Below are experts of layer 3 (counted from 0) of a mixture-of-experts language model. Rows are named router (the router's row for the expert), gate (a neuron's input weights, with its number), up (a neuron's input weights, with its number), down (a neuron's output weights, with its number) and show model dimensions 0-127. Each number is 128 + 24 x the weight over its row's rms, rounded and kept within 0 to 255. Numbers have three digits each.
After each expert's rows: a language model's description of what the expert responds to. This comes from a sample of Wikipedia text that the model never trained on.

# expert 51
router:116119167145136145081172116143154121146109085142117110126142125130068110188132133106155153157146099096117129102114174137132148121160093141152121128159141163107136099135128182150130115151124132108141135130131118121082094126078114154160095084126134145140106089107114127122122128101140104066148124110079130161083146144118137160140136151130106105129121109135106125104130144145172136086148
gate1:151138115130133116120133175124112102160148093192115117110130080145130127079117148161111146129146166156139128091133142159149182134099098154101117146100163124087139154118117133126099107102141169156128145104162111140113119123129177126107116142101151126094104101153132106113090143115134118111158115156082162142091119136084127105140112147112150153164096115104140154133149094134162148091143
up1:112091165126130108119121148135126093139072109085103141114145090124137118067124146160177118113091147124140141123140158143146112100101140114138165126127109111106114167165110113133092137127145164180070125111145143107124144147147133083091182128136173115113117141159092113122123100104144113143129125127127108127137125083129114154101110139144154115092142136154098116180143118127072133136121
down1:196151137145121114108115123090089139118125082142102127076084089156093138154118139146083156170147167116111135093158102133155137129118093122105102141127129116142132117167137138092125083143130149132101156132106174169140139091132153134133170166130160133098101138114120088104153150118122115119126125131113140129124116156144149146085176128106152128161096120147105112168152126120130107120105
What it handles: Conjunctions and linking prepositions

# expert 25
router:114140142094148110127132158130143148151074141134104147166113054153137128166091149110146112165140121127137124120143132085154123133127134126106170134139106135104121087114114142159121118133130159159135150129157125107127071135116082128123119087139111120169116087123112096111137132123183137102136111147132141168075075109104145107120145120160123107149132139138086110122105120172123152102181
gate2:105125164151153112122140135119113146154095084177118137180125124169114139144103116121135125184158131078116113110135136137110151152157138140182164116142138155129171082131146115164150133154120159110128123108154124129137127130120127081125112139167103136170167079136112151114176173147121086149165148149114105146155114146081118134132102141129113135152099099114097138151147122138104127099139
up2:117120162130162132139124157126156139147128128117158149120098118130112163162128184155087108164123091130127126135159157133115175129112139122127137148117136124096148099128141113117111143140156129144141094174173170098153113073098092110119107146142175120119097124110124122129149084122130116127132112157119139107145106121105169108124155089157186120111139187170146132143140162065138116118135
down2:086123100118103166130116114117128119102120108131133127145141117136125113123090087146116158162152122117117168183141117139151140180116149133151109118138098132142145134135119096128140133128115194134125128129159138120120121117089112169116098118088163099148128117160129152124113188165108147127138119143165092165175136099091105152120178114098119134148083152132155129145165137122123095168078
What it handles: Foreign-name word pieces

# expert 24
router:116090177128138097091186115092136128129108109115154133093142102147085114189099148149173151142139114109126112113132154130146130144149124118165147101144144153113131117142122156152160074137118160116144122125117100124132106112068145118139123085125146140147124107131108153134131121102159122094157118157073170173136147137105145129154130148127079131131121122124125111075076148113143120108147
gate0:119087126101167082094140136101124123128097136142144163128115071154138134141134126104136083149151132102153134158128122106104113116129153171109111141128093121134119084132128108155150057154150091149103167103112164102135144118135130110141131124154136136114096123111096115149069125089132173105104093148120143123133111098093099121122132100142128091158106136105149144143082126111113093084143
up0:142150158150082112136117137104128133122151154156113123141158080163108111119102139109122136139101127125168148146118119119136115157142102105152135166172102175179166158143178096146156104105137124107149106093153105124093109111076093138093150119121148142113132109126115122140161158102149124122138183100103131155112112098112131102096139122169113132080093139096131101161092121112113130130117
down0:130111128127110104182062166146144159192134106066097128150142131101106126138088121112124091129162115126116192116096103150134129140175139148166137146145091120139108096135127127133152106108126153162098143112139130130120112110122132129094131127134102105110153137097162105168109153085129137141160146142143135126121155104141140142111110113106099162136137151088156147119156157138125106165092
What it handles: Prepositions after nouns, verbs

# expert 42
router:152105150138110151127122113122177154176129128127142117181147096128133187139123150141126100139137144141144114145141167113138136129177111143122167102158168151099125106152089143157146125152109166086092135155146118108097102130095124129119122067156116107144123090109146124117169095143128151103211114115120125155134139134117161144110111160098154129127141139122118148157122122128107149097164
gate1:152123121162137137122105104095121130135084163142112112133148162170132140156118159145135143117104110123136128113138157095127088106148160138172099122186138114123148100122102163137140116118165119093158156096137132091139091129117124137172103129086129112109160141156109058111123162146122148154145159118108126126124147135099165079133091142135144147123131124103077181122096102131138108108158
up1:132087118166121116134112140092143133113126131121140115142162085146147116149149174111086088120152148153099122143094140156130140142117111138102177122155126133105163135137120108148135155135137117098074152159155142096126141131121115148093152088146125162143129096118125149127148084195085132142180142165116132163167117097153134140152136116158145174134137137082177129156146139112143119111133
down1:122108116155123168168160141109138161101150144125146120142142141139094105136139144117126089176121115121165120150097144151096174117123133127110115116070147119141132120088135153179151151122173114136108113132136180143104128148095126166136194168147156099117107189088148098116106109130125105147143112153119118139131104115116117133118098171111137129142154139106122109139142147069165124137119
What it handles: Word-final suffixes

# expert 9
router:128078161093130135159111112140193154136117115149114142184145082135123182127132147136122122127128140147160147124136127117151125156171107146135140131153128127111105130131087154152161116146109184117122115139114104120104105101107128117162156082149139104115137092121156123113153100096155131090197134117087114179130119142115162141133128135150107128122136102164150133137091136116111148095172
gate1:193088152105129076116117096139159127139150081171130169145201117139136140132103140120100156111097108132141119111133131110122142108167068136113161143125156143105154117119119158153158117145098132151119122128143082117118158134106145098159101139111110137141169125127118115127126099120122111127179154143126146162168160111139156097139106142137096140136094128162115145137110170142098151112142
up1:095077123108134163110137110088130128130117146113110132126113118152120169107144106128074112120148108098111176089175126120140123127144109095144130128158132122128121104164128106109149154120113136141116138128136132116116127116155161149151115102144098133118110138116113163073151165162167152154168102130150129130214102134107179127150141143126146157152149198132086152131129136145133126160114
down1:144098153133055097135130166091127129146127119140110114126135106100115137123090135118095125123106159137128111135151110135107128094185131177100116154120138122161110123162146121171121110115172125117123145105138147145165109111106131130120096142119122123148132072129099109156105144143154191142115129141097137078118121117168105115131054134130137152108103155096171172108145097150126126124126
What it handles: Word-final suffixes

# expert 54
router:099144133152128128136114088092184099155091150140119183128105096144115112142103117099102156172135101127126133086128111123114111139118108123139139142144140160074126101136095142129121067166143124132149119104123150142113105101089065116100114114160136143115085138123095113102126086112121111137132126148108119184093132183118142144122130144125132113146143115102123119142122091148148119105188
gate1:118138122126146153139103072109155150143151135162083138111077091138125132126125116109093175085132119122124134149116101113108117153093132100123169123125101189145184123114103152145114102146127136106163128085122151134100173139115146131119159125128120174094153154155130105100131120122130158100156151122085120170137135128138163110123124148110144098178137141155141166154117159123108168143141
up1:108162101140107112120105114092133106140172146102116148128146153117119095125074121132095115146137089130125132119137071156097109126141121086141137120105161160087164139106156122114129116121173152118129096127128149137130125137125055139109132169146138108141089113131157135124079095126140113125146136143109108124104176113091140133151123145105191150061141114123151125143118135115097149173144
down1:130122081151122155167163151094131109119109103146130146138099101128104146113125104114125101154133131157120125123040150173104154088089135132138126140172109135103104136156133140109167118103132155145125184115138121126129173093123067144116083130099177095153166123120147134124133140141096141084122159120140108128111123098134145152096146120107133117098086156150127094118123121126122147131129
What it handles: Personal name pieces

# expert 17
router:158098149091131123120125130149140140105110086120139125158092129144115142158116099093136163138172110141105149109131141095082111122134159106153139146147144124124107095118135185131144101141135170139121159135171132110092135155114157137120114112159165158111123115104126105117119147145127101121200096144116144152098159143115138169166178193162118104120137136115122149121121168128170147118158
gate1:123130126104105113138120133105121134110118111130136142150132121120151151154136076100143164136201112154159201139133097095101086108160146149153139169125129164129127124123150148111133136138083136142150132137154155146098185084148114115133088146125115116123121125122090137103078162138153133149131068152133140147145124114141064128135167159134153115122172129111118142124114136106127159151124
up1:103135102119136101150196138132115079124151169122127151115128129096133105139128143128126116138141138123090133175087115169171176103133102141134132074090110121100119123112105105159104161128119116145180111070127152130120149102129122127164151117125113109122125108138123144107149135148118177137100123142104111129143138107117144116040139095133117135107089134175126148133130095146101145146109
down1:109121133150110121130125176086140116144083139122104112169167132134142112156163162120152126143172127114164135134121111137098110146149131115105123133145152140110114156146101143126129127185108172156142129128142170106153110137126121153128198130150119118104137144142149111139119120126154140104161108127149138168139117157154113144150145134131089139128135111128115167115107080091127105147235
What it handles: Relative and clause words

# expert 48
router:158151151111123142133131131122149144124121090135097113153101126139127151128099117115142165161182091156128130103143153110105082104161168094151153108155160134084078095124129176137145097131144142146120152110140140113096105123101165129113105131164140141119113101131126091141145136151133116114164102107140142130100168140104136143141184197153110077123121122099106138139091112141161138139160
gate0:146175154121111191168147143131155150117150094114152139102105123151136118113168141120147128145156121160144120177200112115114111139146138120145134163088124135133102110200145120107075123132148111142100134099119106118108127114143140122126102104130145193143095117125116119137099102130093090124149134129092141153127141119093147130123129142111127091130158098140143150128144100095144171155167
up0:122132114108135134118127160136133173159143086167075080121145088115133106105126085147129156105174087158158126122184124164092083138140135090125138112103123126166095081122142118126109122153118141120076129123155114124108109097093137124140147109123135131153131121144121104151068125096163108135166099147081119102141164124121143140119098104113136123130149125132099106098119120109150097152116
down0:113147109098151152126164135141137114109151103095136130132152146138146116158102128147164110127143148114089120166105111116148154141093154139089119140141149134128126113130085121092130182162103155135125118127120114122087116104071123124141170129102128088143152144096111052150136108162177119131141167103115132136118160083184134113132091135136093164111117121113136110135144136118139086175138
What it handles: Nouns after determiners

# expert 14
router:120121138134152121096185116137165154163074131131127113128160113130121152170114169125136144133115136113127113109115145105127120142151109138146156100152124165120149136168091137154164093151148177167114108125110124134114089143057107103105127094138132132108116129112128126143168084103143127108183111126119166147140130154143143130135153169135075142160162129116134160108073137128112145106151
gate0:090130162100095100159122113150132126119103140142111092158157163132128071165139151121121148157132149098159129090123190116128090101129167144111123149121096136110119121133134108131125138161123142101124162110129157129122123136107118089108149139109143095081158093130138111100186082117143129181150119137106166137174107110105112166120184142126109126157124140148106151112132134154153148138148
up0:144108121097135133123154147136162144145114094124111079136120133152113161114165169162158103085147132080094148108160161141150150163148191155144082091115138124123124088144129168154149142118084127147130116161136148151103147127132169141147116105155169102116123131115143136121138109090133103075139153136147100103109173142121136119142112151140098170128090134120142163147099121131132155147139
down0:151152171145149105141134119170166114170141142129110095142159137133121162125151149099113132080125118116133137143128120116099128119168123092105140094147116076118146135157132134113120149115134124117090143082168091130077119117123129148113126153125104124184073127109124071159148118135098089151117103128112148079104120110102178108118128098126140107130144155120148132109133101102147188154135
What it handles: Verbs and linking prepositions

# expert 57
router:114130170112134161139142079119161159131077137170128108146126108119133128162091158152166166102128163131139148143138132109137142123100117091129167109144158105112066118165098175135097085138121172116135134147131115115122129105112167123133144144119104106173132125126141117112172108138110130100166121127122149142125147154127186125120133166144126143170144094172138127134088118126124133122185
gate3:084159136157129146157165100108126139121149130155121116158174147154112132103122119154120148168131123148144090128122089075073103126124168124156163128140113091114091149088147173116148111161155131166110116125091102095104118140136148133121137138142179100114125096134164099146174149179108152083164151109096172122131129136151126123138089121116132115108138128122139148120122111126160135136148
up3:067147117124158130102114110166136110115154131146157133176109120170145147193116130104148119158141164107161159188105109121115130118114126146130133138118187108135128120136102163148114139106160112127138116158129113111143117146201122118141105127139141185152114167087144122137138144142121140161129110128105149128117123159123093119149134142105141169165092112136082079136118154143107129122135
down3:161123167139118128140110127111087152174126089132124108135144110143130126127124105172129106162162105114100146141094148134127146145135124137141161110110118186140159154160103122136161180117091098167149165135133156080100111126154136112183160141110138109127095128112123138097110084105105118110170103109134079141120156104127109096131133119122146169177110148149143130163113141112148119106162
What it handles: Name and loanword pieces

# expert 7
router:126107147127129139128150087141160158171102102117140134140158126128117122156116153090112146166096116098130145109113154110104125095149113136134145106159117150083096115153120165167136090205120153109115135149152137122076098121094119144152098130125139138140090087113105106144151098088157077103135154113107123169131130136106135179155138175149110096150140114152106109120134119130096138126130
gate1:126128143119117158137125136089174110159123122150154108102117142157084158135090142134155169142142139121117144091133175120130172151108120118142127098136159107113154098114114133131150101158109150130160138147092170106096150134120094110154166119085184087114130108116145127097107151110152123147167122140178122166095133152121106136139123105143148137117160144099083161077152156151137161119122
up1:104124156115135133142126161152136149169093153140105138128164171154144081131142171129122143118099120091167134128120141138141116090123101165142156131105114155095124115108171110130135081118152125135101123149167132095109124177172087181141120149121142124155115110058158167156199142114119115141103132119115117124116104130098103141119155123121147134142116161140122129157154155151140126146101
down1:099106128107128156170121128130148154137117129158100128158149155126094128123151139136148170127108143099158146156115140119181111125141132105132139108137140150151155109062106140092110140075153167119126104103114133102130111102118108165106132140072113088102172164116124152113111116098125112109113137147118151113126141157144120097146123120115150119157166131130143125122161135102140174120034
What it handles: Conjunctions and list dashes

# expert 38
router:134115144153124133078142086131126163130084074134163132161145128121113150121092142145156138164132136104093117077165158094118128135133156143123126127169145136123118081131100127188138125166091161106134134098123145108064127121108128151126153129145131144108129090142093117108132124129137119096144121124120154126127126167122156178149098145091093109138144149122120150066107107135117151095155
gate0:124096153179160125111083139127134079122064090107120094150091137128114121104098111130182159142133124093120090165092115130120138155150131155163126136135142151148129117131109141178112115120108155097113128127151098096108115109114113127161167120118101131155151089129141117132126142118112108121120087127116186143144160154103130181178134126136118064128149126119147132108113112122123127101143
up0:111130117166125096094114139118080117139125128108156156122131142117129154106107121153157150100094128157155091105134159145170120169103138160147123133111117103106155096180112130162099142156129107130145101106109115146126112120108071150084161180105112152101138150163145139108127129162144138120116146121141086108140109170161146168118111124100140122108136099131159066110122126151091150169129
down0:198155102143131122138117118140125144100091068134129152162098153130127133134116149148157140128150207145117143105189103136120121130144112134125111122130149129183103130133110099124124151113099168131168140116134137163128147166169113140123117131135125151106131123145144158124111120126134129088098113105149117118125136152128104143166135102099164115137100118138144139091075103094172118128064
What it handles: Infobox field names

# expert 40
router:141121139104110110086141106141197150121112121144108148108126147145072134142104158131150161137118111094132171103132146080143131123156108114134165155168137148165151132137174165159157141161105167128131139133130133112105133085146099160147134101148153148133124125106125103109147100118133134114132136113109126152133160171101146169177143117090079130135123120090114152140115126152113172100168
gate0:158101130126119160105120088134192133154084120125110094103141122133134153177098134135117118151152151102134116116052117081121152130109128100128140119178148150134128111125127158164136156149108170126099176134138120137135148075155162091114139082129125142103116161157107129128100134159185132144114121122134117140126145116062139131134113119174134148118109135117110132144112142128128170110126
up0:135119145078128127091101138123108119087131113120066118118131102121091128117126127070126104166083111114105135157145136120125143120115062153146183120130125074172129140107141101122160124121134112105105090160110126089131102084108128131119145109156152138171133155133131130178163109118123122103146119120090131103129100091162138143155133127113088141147085140089144131153140113136125150102118
down0:105121169146129093138149130140113132125091126099112158139121163151158074103133163107115153145081122170112082121148147080133136136138143115123147140133104162167157127126141139137091149144107101126099131159077160140115158086167158152137088144127106123145097128125142153162172093104117165146148125112104164166156130149110118117123160152108152123100128134119135086094143120094124151138094
What it handles: Sentence-start and opening pieces

# expert 36
router:111122163110121112142155118092136158130109144159128149140108072139153108149127135155156121123120151136122148115092116099108119140144097086164188119189147122118071095155084172122109104137108169120157114113174115086095114134107130147155096142128121119128090106147122125119103118145140130121154136140104125169096148150128157113109158111166107127167118129130115141101128137131142129091191
gate0:131073184128128114142137112144127112147113198130123107108099128134170117136101139089161149123144174126093145112148121073144119193139104102138170125128136080128137123165167140137106148116135144127148135113174135112125140113121167126137129171094175155114088104141158122117133100151120139126121115141171159130109160131122132159102120123121102137173106110173123151136124146107150136116156
up0:146078128132089084134112119101116211144129168122108125109109145120129125130105126162102132127141134150126131090127130108086083162142095150138129186144143142147140129130164127112102117150084115104134062085120172138126092128123127119107082095117094139154091127132139146080134123107126125108150132155128106144112116120128115135106135127122147162139145119118113166127110174114187142125112
down0:126139107079115141125150120108128107111128113149123109106109144101156186104131107151120100103145155094135096161137101155132137081056133118099116140093138148116178105089109119122146126158112118122120126078174150131140078117181131141115149123133099152117149151114124106138123080104126101098129113127150177137132092096137112107136144119137127144118090136081146106117130148076129144159128
What it handles: Consonant pieces, place words

# expert 58
router:121105153105117098148133111121137124143106088131115131153099119162106147140111105114147133183129076132126139100123141143134107094133151085162175126174144102130070128142127163117121094139110154121140106119158119060097109119100169105110156132152129139157143086163110096125130131141118107129164090127112100133084141149120134146155133147142117081136138104092098127123099121172170146139161
gate0:137105097164098142150112097128175106130132113160066143095141109155135132191140113129117146137115145085127161103151127113111087138095131139131132122142137110134131097113131141111121120186115137144143136136140118075116131147145148118153123157170128134107142102195152161106112132123128151112144058151130147126169128136144120146090138142134136130145121092120143144097097123185167118108164
up0:156120117102175116120122133130140118150137082115177100150113143152154130121098133106107107166149122086166092152156148152179118095164135128118115120061118128121131125138137082148089111144139082079121089140130137128173106089126127127174147128111122087128144161131093146146152098129132153118124092165105124139115097137136134148126119117124144112150080140149136112120089155120121131074118
down0:138130159102120149156125139172150100110118079079122142093126164087137142102122135149103127120105148149145150121135154131077113139119119089075139095145128131131143095140137130179146103107135138132128080164150089123152127106100093161117130112139151149127116079120121124105133132150104100173091117140067120159107138098127095124172150088137144113142160124120141118110108174136121139165128
What it handles: Coordinates and quantifiers

# expert 29
router:103102143115103153131171109136161124137114161152125158107134111137133110126098158136108167155131091144134153104154103130149124141137088115124151126143159138149104122164138139120136092170148143122101126095140154143102104139127098121107103088158128118146075073135129102108158133109111117087155098163095138151113190159125172136141148137141110091124149137167083117129083124112118168128171
gate1:127159117101136108103149140119108119120127112149096140053099148125081145143108157162137185136112123131115136110147139157123152139159099094141081108147124082133137140145167129139143177142164130124105125144099123102074120128104092133131119119101187101072096138106140093096122115107132135104167144176095118133119131132141141154122137155135129139118116127137088120114104113152166155144154
up1:136136146124163127121141113139145143116117138090165113123144164117116138143146119160162102132095112134121138149161117107126086182153132188125143155087110101146136126133110140135122096085135139129088172150163145128145146106144142168085120144134154098078168140162170101133048149149110128119121127122119151143159116116145129127153151113078095154123160141116161125129165142138154099134126
down1:156158170108108143186142147098169143122122129143176107139134139129142068089152082110146157090120119148114126159167153148126155140143176122141116182138117136135122101120117163118150140134106136121139153119123168142105158126116135142098154135139148137126180139138139129111134138115141121100194150107114063164128115130133106087109133144131180128110160111126130131135132093132103124102094
What it handles: Personal-name pieces

# expert 59
router:134135122133113140125096113135178114135090120132110118134138113136113177146126181125149153137116107103108128098158185092092119084143082102106161111158142120129127117160128187118123093146098148131094167104162149130116096116113130137119133119149128131159127067174110123109141099138114096104145120140113127159106150141110133168128147145090124082122141130080107143134079092130160138122144
gate0:193143120137123100098095109133135111162128117141117103129082175132088141143145154125133137103133041118107119064136157134094118100155124125139119142150102154102121102115130139122146100129126164095124114102137116139079120091113125135134141094143169152130114119136067131114124134094141077113117136125127108124146140137095153139119120107126123104133125177097129059126113123125132138094142
up0:156115152125111089145132130104145148110140140102158154137123151131112084146146131153147140130171113158132129126112119127138132110113125142126179146189130133100103124118075130162145136139131101093170121155091119118163130131160163112116144126087130156131086199103113110148143149090142152155130161137116071103122157125175127104114092129163122136110121127164133102188102139128103120111141
down0:118108109150156103120165109107143134112095128159081118148106151148125109085110135133091111099121057140122115193135097119127127129136088118124125134148101152128116087118104144111148119136122130147152146094119134119135120076104131161139136142123116128128136129113126107123135086134124119086135103124141144096146080102114161104113143084113205155116101124134186080121120129127099142117178
What it handles: Sentence starts and table cells

# expert 8
router:135127140141081130094145098109147131150109113134141100113147114164105163175108134112165169162123130122108118101122153087129129126146096136148152120122124127111103120146122177180156124189111127126151152124153135152123097095111093128146160102156138109113103100151118130101104095141115113104129134161124139180130153154113130156134165114141089097167145082089091158099080115116134143103123
gate6:121112128143138148144156123118151099146108132125140144132109153100153112117140150136085148141093107156145145151124116116116088121125149114155137129159107119078140073165131111112101164155104159157129152091131131129164111142120145082137141091110126136097135151102121135136207125146135101170167089068139164158155117147123130133115128119117091131130057129099154106128163144136137155154141
up6:148165115102159137148151136167156110131110113143116169161113158104142127112129134154079132164140096133087117140115157114133140117104123053175164150124163081162119105133164144113124124147117159117113126144098156105132116151115185138157127109108116133102144163126130150148132130129177124157174098109116173127116107131122148141132104099103122146162102117102152180140147145139114118161144
down6:143103111126120106093137150172175160152134160172124176131115121126128133110156102133111127156105091097148105149126136142146130093140162113143154162089142107173130128113119135118157129152145126133117091157154120121096124125111144146160099142135127134164090123115128146189122166128169134133148117137139119136121109107163160105151113167112126121156107126119142115110127123144128101136017
What it handles: Section and line breaks

# expert 22
router:102097159129130133151084118145187159163117141128122138157145140119134157139084154138151135147099169152142096153150191132119145129158126149108180135151116150103102125148117160142137077141121166116135115142144156136097124118090154118098112108115112117152102124096135121100126115129097121098141111126094145114096135144114173151125150131145122115142142098108118108156041130124128134124184
gate0:105107123158136174123091136109122166133143130102126120097147121086131082163102101139125175110084166092106158138123145111131124114170133139124179137166152167114114134154133136143139132137140133109161100114106119147109122135120104114107175093087131125152146112115127136131133153119095097105127066132083149132136172146093132121148123126164136099151126069090111143114095111103143166127144
up0:056122121132172048161116139126109115121151125149137147106164098174132079158196144111109132117107136161129110150139156109143092101135106128121118110130161117138133106139129107133134106142130103169128132143136090104143119133098158142130139115160127101141137152104071112149111122137132110122133166157137125136137144143129135123096154083111151150138149157104120190104114104147120121088123
down0:142121135083140119099111131094137145157096112173116126192152104110149120117137124122133130119114142141127131098167135137091109166143127119121097149090094103149115140126100143141122097169134160118111154115168107120131095201112138123164094140160092096129118167138133177168139155147128149114183142147168141155130090131139110118142122110140097148101140123120146144144094140114123117174089
What it handles: Mid-word Latinate pieces

# expert 11
router:157126160145123117100137138107131159173098149153109113134148115120097145160096130101141139170112124112096149120151155129091118079163114133133179137154145144114118089180146156144151103163128155110123148147172122134077100112131120120128107102177112142140127089138154119125164083167147128112191074130079117141128157164086127142128139134125104107156139135115128141109113115121127142113122
gate0:135178142145101129074162142147153148183117146109112099145074131128102139100136179115119136157124109124141131175150099096110161138131135087112167109116121109143132132101146137142108111131175143087121096144094184092116121097099122110098123120091104102105142110106112132097101097100132127105117114134103130159122108164122149127155153133108128124102072121096135131120173100135115145123145
up0:125128160167118096128141131121166120118166147115096117134125125104120155126122123159132115140165113113142130150162125143152147135132152123078125107141114155168148150101123091152113124119132106138148129158186194071091121094142098137098127137124119111132136108110097137093112132116099132107124166112118095068141086115079128128149110103145126112109107129125131063132178138120162156090147
down0:155115142161155102113100140153138095121125151204157143127111128112133113110120129147133062127168133136121109145134098063122133130103132151164129138132145140097118090122122132131154112139122145094158122154119131095103114144124140111136144117084093118121095095138124134107095146132116105120084131175120100113145138146108134146121101131132106112139130132125124140114138103135147140112006
What it handles: Articles and determiners

# expert 18
router:157122131118117143107167091124195125145138125144102132140146128156066123143120157106148163135132084110153142104129168094092127132134130105151114147138151132121149074114140195135131112175101194125144151126140099128099099132111101142147097095125125128104108113110138113109103118099170117096151142128087141146100156148133167165159141144142120104157163126101106130154136125125148151124138
gate5:152117129128159112134125124102145143105088166130134120121150121143134137126142161130145151116094159114145156184139160133121103117121167121130112096160124091110058109106096153107128122178107172143131154149097096123096107093148179135155131114153140140136089157093191105135110105130152116150148137184104114132139157102129139112131171140148126123158118106120090147112174137127149148127130
up5:104161151137072121162117104121103142102116121123124106101120175132158160113111165141086100091129159120144123117125154163149101088129130165129136146136161142157128181150115109174136122140114111126136095115071118143168161115140100136099137114121098096153161069122140111117131126128115196145088093135131128119132155140145122112124144118135071159101126151106118113118125110115107158103132
down5:139096136152122100116121147130102112125130117152130131116111112154127128173110163122124121179170113108095124147113132112152107119130124154135125124168164071124117141134104143118071086165128173140136146164136120108167102099130150129137147109136114108106076115108131153104117141070127098165155119165118106163125123103142129177140119116128178178145134140160145149111143156128136066141157
What it handles: Sentence and clause boundaries

# expert 19
router:151140181124153141122114149145151122135113145159111143171109094143125133148083156149117128144109131118150123093131134078129096118138125151147171116154142106101126111105100196134099104152136148138138165141133140146116075112090109155102107126139125140137121098134111099129123121146166139091139100133145120175083141115096133132125154122143136137150118150094082090143070110146138108081180
gate1:161135137109099153129123117125099116154135093197094121133127119090091123139072141167127111139107162095106131079129148100140099134158124089126128153177138123144089101135128151124111141158143160129152177148093118163132104136085104141131134099132138136139127090137121136121089111138169093128173113119129119140086123121147166149140127120131115146129092094072122146145116150178114126108130
up1:107166127124108108153149111132141169178181138150167120147141147148086102146114146119130144141180159149118160155108122115152133133219110136149147153105156129113152102106139156116129145105114118121108116148159135143115124122091137078117095150120130110128109115123150071120084112090118100158108132090124161080134127140132162105155104152104118140145088128132118133122132162126093134131127
down1:109140147134139116156129127169172115140121139084180080166148119116121127129136150153121140142146113179080154123094144138116135080100170150149099188126114167129123146104115183101146108149162125161131127133130106124113166123093124151132124120131124113140150187119089098138090129125103122101153179122120178124128147093140103106100138109084143148127102127144123122134135125160135115129124
What it handles: Mid-word consonant pieces

# expert 20
router:132108150126109117089159084103133153114072107163132124132139112127122147130096165118163138173136139098105138089143163101117124090150133139148129143160164153126097091123096159184117112161093165113137132098146151108077127133102130117141151115140127145102114089149109121118120108119137102089133134132113140144131135170111125173152126137096099112149150155145088173084113116134126163081137
gate0:112145157136122114074108123102134155132111079139114124113101110102085123098119161138152125147134107100104120113102131153110120140131116153135133128165130100180156146171112111180105124156082184101154157099162158152102128120167154130093139134176143151112094082159089111157151124135126138095127141127152104138109164130114140156128112179110133109120139151122128159105108107121101093114125
up0:126133155128150163110125132136110116077157079125115134136077153122120125212141114128148103137140144143166129118137141176117143140160113130115145127159106129140139118155155111111117136159100109175132164118106115103132122174142089121119101093139100122165130085133141127091093131159116153112123124142142104160149133165133104155137147147115147138164089153105182135094095159150163114150141
down0:133124123122134095119080145170135119099105156084127121124116132116177107146085134169127143139133103142140117115194131137126106118131180100146106124139113094131160141111140175140140105128114127133115090108148136108141112146149189096117136119135077162143107126132126103079146111112120105170110135127102146066119106116102121145117138100112149141132135145129133175126083101141066102153131
What it handles: Infobox list starts

# expert 12
router:100142102163129114100120087100164121169082114106145156145103098125118145151083136098158129174130115141144140113110129147091110107131105117151145122141147101071102119162098120134101109164122150118116138122133134120118080155112089096103133113152106128157127082115117122113125100142093108130130091144096109177084100187094150149128132135146124104133131143091116123116109106154102137112178
gate1:157103121119116163115163095107150129105142141101119115148132173137095127108159182147118156132129147119120141125126165122195125137147118121092154114133098112124169115138143126129123125171128180158174089099152127123132087146110134112154119123137139120105135179152140120128154154080118123147159153154157141167126155153128125165126143141141098138148096125089089129140138118132058085144148
up1:121150102120144114099128174130105125131151155118143094109130153142085164122153124176084119160134151104076100102165133132122095120145124154112162152110110126144119115106121147119135126100106149113113169180121171185136095117140134150109134128137160138082143129158138135169139087146120137130129121122128125100131166136148090115095122069142135158152157114111170098110131147106158104168103
down1:125132105167145160130140132159135171104129172186157133139093173133125121103134126113120124137145089134135118138147104156148154090155153094113101168145125130130121146120098106127127113150119121108179135119094117134122147121171134136141096127161118114097106110092138155156112151129115126111126149134159067135139127144160119114135132081153119149128119126128106133105134114088133124131013
What it handles: Foreign name syllables

# expert 16
router:106135109148152109139142121117150142140086177113150101165088079152110115147135145135113123132112119113127153126128141092112116104106073114139153093163154129085107100148138187132111093135108114153086114139152142137109133097092135149121137132105112119129125098108129127082115093148130091132169108123115125167111124162130173140117104131151106139175164095125134118145088110136145092109191
gate3:176130145120130119132136101135146147124127144134118087126127110183102154133106133105108109134090172116158171111135175120124094103099125100115132107103161150115117120153156107109138123175104092138128172105140173111113115123127179146115099119080099120092147132110120139137117145116120097132139095099111118134158149171147145138109115140167127135158143060100081140139127121188120125131154
up3:156150104141120137095113121135108100152142140132163126113138160122117120149128124159161122108131144098120115143069127098132064143159146131113135187127105159082166115142117094123147146140084156161128148145157102181114154142124130114126091115144099126165129121140146157097181152102152180110133106137130137169117125090180116143118146131126098125155135099127105146161137112087124098145114
down3:088107133089152150123118143110164143179088127109121121161164110102160158080156086082115093153128140128145163083108127142136121113124129134143092141129104131144149142108153138141105139155133159127137131136192120158108110127137129136127127147129126065108107152142137173106129127098101165102139131175090164130132121112129110121110145116103148142135130106103169160123147139116105139162065
What it handles: Name-ending pieces